Experts of a small language model: a variant of Adam for the experts.
Below are experts of layer 4 (counted from 0) of a mixture-of-experts language model. Rows are named router (the router's row for the expert), gate (a neuron's input weights, with its number), up (a neuron's input weights, with its number) and show model dimensions 128-255. Each number is 128 + 32 x the weight over its row's rms, rounded and kept within 0 to 255. Numbers have three digits each.
After each expert's rows: "mostly gets" lists some tokens that are sent to it at least half of the time. This comes from a sample of Wikipedia text that the model never trained on.

# expert 21
router:153133171121125118149091185124085127149070143143124072118176138134125137082115143133189143153121123165140145116171157103107127136118128140113112189086100085104153164135097111062148130173129088070099083116137147129067150085147104162141166108051110148170115160118148144128074199158171131120152157154109146143188097137176128176118209130147121116115185157119096162095167102148133170097097
gate2:116184144113124161125110087100130102150108138097089127115169106127102157082099094089086116100123102158049137129088111111087226059129135134114056123144145113148133194087132167125119098150129104134123111144148065148090086166136146112131123197102124117128099180168128102123113158110108113157077107132141151133146101084146141142139152048148148148105162123124111119078162145152116144160123
up2:115089105166111144131109143096141132147155172118083145123145202126183121073143103073146114132102131152145143122164053165128132149124124190127119139151152151086131093150143118141091107147156111131118141106077086113131118113119190128038134089174084190112074055144126153138153124092061108107147126094142180066119121101115165153141061119143121103180126172125106107123143172159126102104077
mostly gets: " medalist", "ist", "-up", "ant", "ate", "ary"

# expert 20
router:138153125093125149105133084080091140080169145117071084169133125129080198142130095086151125121093147141160111137200147180152209077101139095191140166153051121165189162081126096100185148153129067165143156068145137152121108183174133088088099156119111145106129142140150129112158106076150119124126141119127089106112116155061137079149086139091118106149088161141171059168144114145147138136139
gate1:067146155105138066095135101121119127114138175170146137111108134131085153101099143108155112116154179149119120159106095181117168145148113156082099130069115087105177171177150162044161172078181090084123116142127072096164090165116111166142103141139107107088125197166127108129158154100126134125104101071123106099079092176157104159124103181144074158090093118119099095139121135134096098155146
up1:112165135082085111136111117103143090116128181103086100102108127107149101162158075085147126143072176182091083124148046171078145165116129167106161135109108140155099175088100163136103114103154157085171133123140165121097054107153166133143111144129169097126122046094131141173145148122103132146140135137124067164154170095083115148109114143129116096172105142146113129161113161169112150122148
mostly gets: "rd", "th", "″N", " went", "the", " going"

# expert 27
router:150139100106112164098085082104132108113126131121096163111162136112123166100086112071128144137148144150078116098142150091092174165148157169163169153182143087204160137146146109078071121164094160099185097147148104114121108135158139145085160180066133175116148196103064169163064105146157187165127121138085169152153135062128105205100133136117099143046107166114136107111156162151169137092118
gate0:173172114118151107163171153179139138149125148107160153195154109130093114157123146128112177117116150132133138083014174134091120122140099121113094126111145066120136161124122108149098084116108195085123189147147050210124145091133095130117131149135101106135148133118100166149131140145115143107090108083124177129154107100207141130086170106094121127085163131177078142121129225131163141144081
up0:191172096125187132165205138085132070075122177105176112129121050035077179188127099110125121109118136115065141151090118143094133145110080156153140174112108047175163157133109155150162124152162127090120140120133099156149132175132151106119183108129158163073186203102157150134157173125171139176086154126108154125101098148139175158120168094112119106089110140113127109159122112087122100070189
mostly gets: "+", " Ant", "omm", ".J", "arts", " Genre"

# expert 63
router:114137161161140101080095095107145127160099097118175139166119137145088156140151178180077146162116082049118148082072158076105097081145094129080117091133145161086191128183133087133108141096115107137097097083115121140113137133075114108117093138126139087152075177147115154108176095128089158103145151061166090080089115086131154036111154091195121126170173180149094160106131123093145099173142
gate0:139116122138138116154127099145145182152229163102115154155103109147132129101154121152101152090072097108165118110088119156115078108167153116122095103151167084141099160166153069138140184112117146109148143117159110131135154122178077124097175171151175093163151102187116124163128141100142194100141165101119151116171167134086128118139086134148148120112143145147131135130071182144135162077120
up0:158156123145138151151191066101088132092136111057137123129100153038065169193105120105155153106137128162104143131087139150125173134081101134155121131147159077126136126084202096128116116142154107135129142075168119125162105177066147130073173149146150148101135164140144124137151198107158104098139186108073123131158115190117183112181138138077168156105088120084122107134158173094169106108173
mostly gets: ".\n\n", "==\n", ".\n", "\n", ").", "===\n"

# expert 58
router:137116128097121145125138159103165150087095123098174172107137109137153121165153153138138127119138119108100097150162141122076116119119087113122088127134088147127116179144187104071145143143131100090142193146117147143135071119088133137142181105171168110131091172162146112113180150159121175108136158096145134072149175098103177150113156122141194117147178153142157115094142081138179153079099
gate11:205124136159168134087076113158122120235181103135154127097120164152112053148084159161104130073125087182100152082107179129116150131155152129097118140063133135139123127104112138180115112133102126135167157170125139129099108138145088090129151201084141100144089076169123166143108105152143096095190152154127118117162171073142190074089119156148190127143168121128146143120125100121168127146090
up11:102087203116085133105141125114123152115103171174145123200147159122112165089142117067080144149145174128146093153167135122196136059179146123156138091168150161127126102115121124111108142120224114153088147147090135140139110183097100076132108070140149173096133132127141114100151132123137179165129105081153055165079081130107140113095077124167102155093123118168067098126096191137156151118120
mostly gets: " leading", " GER", " JPL", " Height", " by", " respectively"

# expert 44
router:152097103118131138117167143120100162139132084160174136184151106083103090133128151062155201143155136125115061090080197147125126096132086097129136137159135056073127145088156146115202072093085135175163058136079115106116113090142129130111103126126159152156187076150139134145124100160095121114106089158106121094195088090099134101110168147155146108118104040134127166067198073083109131199148
gate3:114129102149099165099081115134114121140114109123107103133168155192163108082187062117121155097145104176201179085092067126105172101153110155135088122102174104163083110153152115121113173231131179114155100207082139193158160076084091120100104130100092124166118118189111136139122125151160108124146135111195118146161162077110115130113133087176174187121132138136067162127081147098094106120119
up3:159128148122194114100070177158084186207122200153063101101122097132170142138098147120082056159116096150138060128175096119129101113128160116154136140106181143134205102123116143089139108118120139102125117127197156097121145168156103165148093124117149094100155089072158127108078157081171123106125121150083132101170128190175132114178120151112127041121138082104153124118121081156151168089122
mostly gets: "ated", "led", "ized", "ised", " sold", "ied"

# expert 56
router:102075120088118094117147118091145151158143079074179200130089166115139174159122157129161154172094195081188097164142147148137076118192150150098152141138104135080126175167097077119076189067167160145188153173124149143104093085148173132144125137145114136109135101120149134130173113107101102084191173188143062124142143139138092105130118187122176118164098094121070189097109146105190106128101
gate10:147107165118173134186124113104159143079098106140085155145113137135136172124164224113095125174114137126137167084126155129177135104142111114113086109169094125088145138158110126136126112108097086085079157081155093134117191198102160184150137089163103140115109121192075207174098140177172087145169126123104070145140123108120098155170078090081149146109126093118145190137153138134150128124134
up10:137116155121143127123131106112166130083195121162084169090100094119139150165157184119144094127120150116143137079114144119102133131148080073190145117141129085160113117151142140126175174117121094162119137124170146050115126149191145147072153157140167159097106134176113207158158078195134152196147171139100166161089166121139104101134131069136130150199045136115124119103176093163085131131146
mostly gets: " and", " which", " who", " where", " than", " These"

# expert 9
router:137191103101171111131120149096080125149149117093127098125128103109112140131058206078121175085148119077150159156066170096078131105118103178151154102113126126123131142137187134149104099109178150132102146109104032104136116077113131140122102136146134111096155146097184127148161133146181099088096121188184187119096187139143114149127206170160137174114120159085090092075160174097132145192079
gate0:122121126132167116186092151124103143225132086115118139203100135146131124112120175121131139104128158072179107077065166131112090132141137162174105122099127085106180137142142141138113040166107218163198131167156101114117177116089112191132150181109147061098160141136100107130140129138090099111117142138126127054176122151157148147109140153085147142105153117141127135092097210076149121114116
up0:158155147103173153157099064093127115162128096116127083192108157035057175159089120086121110117136131097131160123080146128132168193117072144157112130130092112136187136090124105120145075142142144152150145138118091097114141170068150127043189130113196149103130199144139141112142162123139125127092173173127184150117095143135144178130115163109150126078122141087106082127098115038156101119122
mostly gets: " Q", "y", " Up", "ns", "k", "ović"

# expert 55
router:112147153124086085136144121096091097099176177168099101146086143141134164145121099084163112150067214092094177139192111177093123198086135091175157143097069123114128153147099148097165187115189104098128170120190104148157104167191152114143096137154088128108120121099102178108150166085118136168154124164102070169110143160110101144144066125125090061149100143085196157141076076175087137125142
gate1:132165101118132128086142134160089136059086179171089100124105120113106137122147092175078148123107161184121100167110113145140135151158092172092066158117131144089110156117157133113183142123157149111180110120071078104150115143092148198133081178144148125117121208123090084106152164127108139128151149139154141112107105170141104125115075174192085096104061115077171104127139157116114152106162
up1:102197085100064085118094157078134112091132167144107101070080126143126141102159069100155117125095143187131123159154076157091093157169141129150137190175123110140117115099124160137134138132184138131188139109177148099100117133138169115119076176155129150186136157101096086122124181121088123173183104105154075174156156099082154146117107144122128113161088148123106206120143192142150162123161
mostly gets: " been", " be", " most", " first", " being", " few"

# expert 46
router:114082114188101117110103099105142147103105137181058130097137149134165020146115141157171118132188099175137145138154091079154112060133112110160143109110111174111140086172128103150087172139156126133153124117137130129136133094101074173164131124140192096117100104127170077153141123167155085101154124137212159108131101155154131118110166122148171131116131141130086108129180142095169147156084
gate0:113094099100138108158111098155158139169182125098128117149136131145141151151134126125100106118132125132123146064103188127138090100099123075132108130110220124152163130149098081137084108133077173129194140142107143126155142088164072178102141211161156051130125134119142162142088115148109141066121167075120122119153126110143128145076113118086130148116168132147099116088116195123159201119116
up0:145157138155139134127155091148130120126115132112115099208099122041079163148112167157110116102145133087129116141084133127125161187146094217187113166142096118139140155089196102138108169081126118127098163102124107114148112167056167079077165137160197161124131162147105145120174156111100150169114114157094120120118154167137160116141124136108120162117082168107126037125085129119155070092176
mostly gets: "===\n\n", "===\n", " ===\n", "=", " ===\n\n", "==\n\n"

# expert 16
router:120079066120111094146147094074124075158197045084151096092108062165098156148134129145119072125077129073112153118160153127107154144076145088182123136086135139132133093048072109158094065067109132187113156127159105107146119161129151112103108169149126128152098114126152203111086157143101122082137178121112147178133150183127144090119098127130108106154094133124163113140134167162162094136149
gate3:077092093177138144127099106141155141119121125102110151130084124169166107134160081167065121085111115126182144112142070123064089094123122146100130083116133104159109109109128139127131123128105202104121147232113171140168190065121159085120129154089135083127094130160179093121128126111127115090166131151138143116167202136086126117161161142161137181141103153140102096104136144152120151163184
up3:163140158114150096146160110121107157108084114167108134111117139123179168118101110124167063142159131189111091119200073136129159118156147075165160142121130064146158128120141148136112144128112110076131120119155163063074102169155116170113084106143159073110063094073112167113079152130117124098088070158046117102150151112109137075136105105108154110100121090059115088192103112179078114135085
mostly gets: " had", " \"", " “", " are", " were", " '"

# expert 52
router:131097119099084115165143115126129157110084142149111125155131092134154065099173081091103129105233140119110097122141092155068179178146109163163096113150175110174119165154169162104111148105123079117087081142126136122152140189152141196155117112175136118105075121094045086161154116140151133190095139158094122166116119091100096166070174090157106133010116134117095146104129130090060132168111
gate2:194162142087175151142099100103163134121081109134101162116144093119136124131073161119117049148143132100067091136117126120124117152108116137095082100159153136176113156105125175155112124098101105096192144148097165161112139158189154124136150171121077129123121151120090108117134166140163142094049142116135136114153132150093134143109182106115119118012106151104128166123147121065132112204099
up2:124115093116098110185157146036120143128145128137140149075133128077118149114137085102168115184119155087151121160145054170094128131113132124171091129176094157093099100126108116135101098112168088154157108093067134179117135078075153079099120122176107160128097074087116160168179160099071062112175152082127189119141082087091158120171113107127120111179154104111119134142149124128086163096130
mostly gets: " Species", " classification", "g", " JPL", " ±%", " Sheet"

# expert 12
router:116190110121169096134132061108068119156103075075164187155108061135157127107143154180113120136174116109208142163099132144112112107157135145104162085099121157089161098139129149167101066108169131136109108127083128095170130108092134141115070098168101101142110163054126110089178197132142084148115125113098126129124093139156122126191185161089164096096113170128069086155160126084158115158109
gate0:124151138149135138146151089180131159176190094150155114206166105187123076153150108160151101076109144131148175110086118118106139155155152124196140101109108088098138158133131124151129134121088192092133139144116130136161172127118055173140155170142130079159124109129165156144166126149024129097102132098115134099101146139170170098117097098037168115110135154157154165130151144137119145123100
up0:181074121134161142120111055151108068143119097086147113106128121049065179194063089116132125114105112135120113110089138092110142139104069142149124182177127113148093084125192088154117115099143115155162164129135120154087110182128156142034155136141146142119127175146103140141183171130122177081132178129102150146177170170139183133089140117134112129102133117098095072143142127160109087091162
mostly gets: " U", " SH", " Massachusetts", " Avenue", " ^{", "-e"

# expert 34
router:119172123106173166100163119112166171137158164112168098129109088125093162097082143071172099103118150154112134170123140131134111129089130183180137116144140091152154141095104173135078097145116089147079095113098101132134121174154139092124153156085168182069166171127163141143145080123135126123101103143124168142087133075104116141124108142153119184086063175105131095139188156101125071072099
gate3:100126107156090165132112110142140148157129136083084156134126145149119125129180116117123084108120071197156174159094086102094114121114198163059111121105115134080138161203125137100080136104093130091146120212098128168169176088075107092123113130099134083102112116096172059112100121124150085128166140176141168094177160150100131151154093105168125149139158148103075135079042129117140186102163
up3:143116137188209081079138139103094227132099166121179112111119170138154112119104175133122086154150100195134083159175097121156089153103145097190159131076154105110144095101146154115105142155116171132083093098196159130099162144154082159136105154166123118163121099168132091106131124143119109075143123142140126108138203144132178088126136143141139105100112108071137128163083141158129095115161
mostly gets: " father", " idea", " mother", " wife", "/A", " sister"

# expert 49
router:114193136126121048135130186122134164100080204153124151094124151141189160074116067079129141173109130153121149121107098162128133119152129146097166085109128101159119117112142170127147119135145121109083158213174077177138095139123148118136099135129100110104156170111072124148092140150141141166091142127127124227113161106171140182125141150130087153112108160118121137110148220087152174092069
gate3:097146168135131186162073153144096127139126185120099127120131178150152091108124061150119146114118087168194161076118081163118102115137102166114139092129142098120125132192114164152106095180113169105215146194166116187166185101067092100160113148114092097129106164142200108118133131132138091090182128140202145122197132126124116139130151119145144145155158125119083155112084142154155122127128
up3:165120105100179064118167116159139214146155085154137152159141095127202149116091136104097134094132103127122121181167120141115101147180155128171114184102156109136150102099130145073105111095145165124116120103120121095074093161181135146097111114131151141135125125099081151130137144135158142180086131118117111155109087132166154080173133143054142099113091120102146090155168105135068065067130
mostly gets: " Yes", " Lemmon", " Ret", " Rank", "ool", "ge"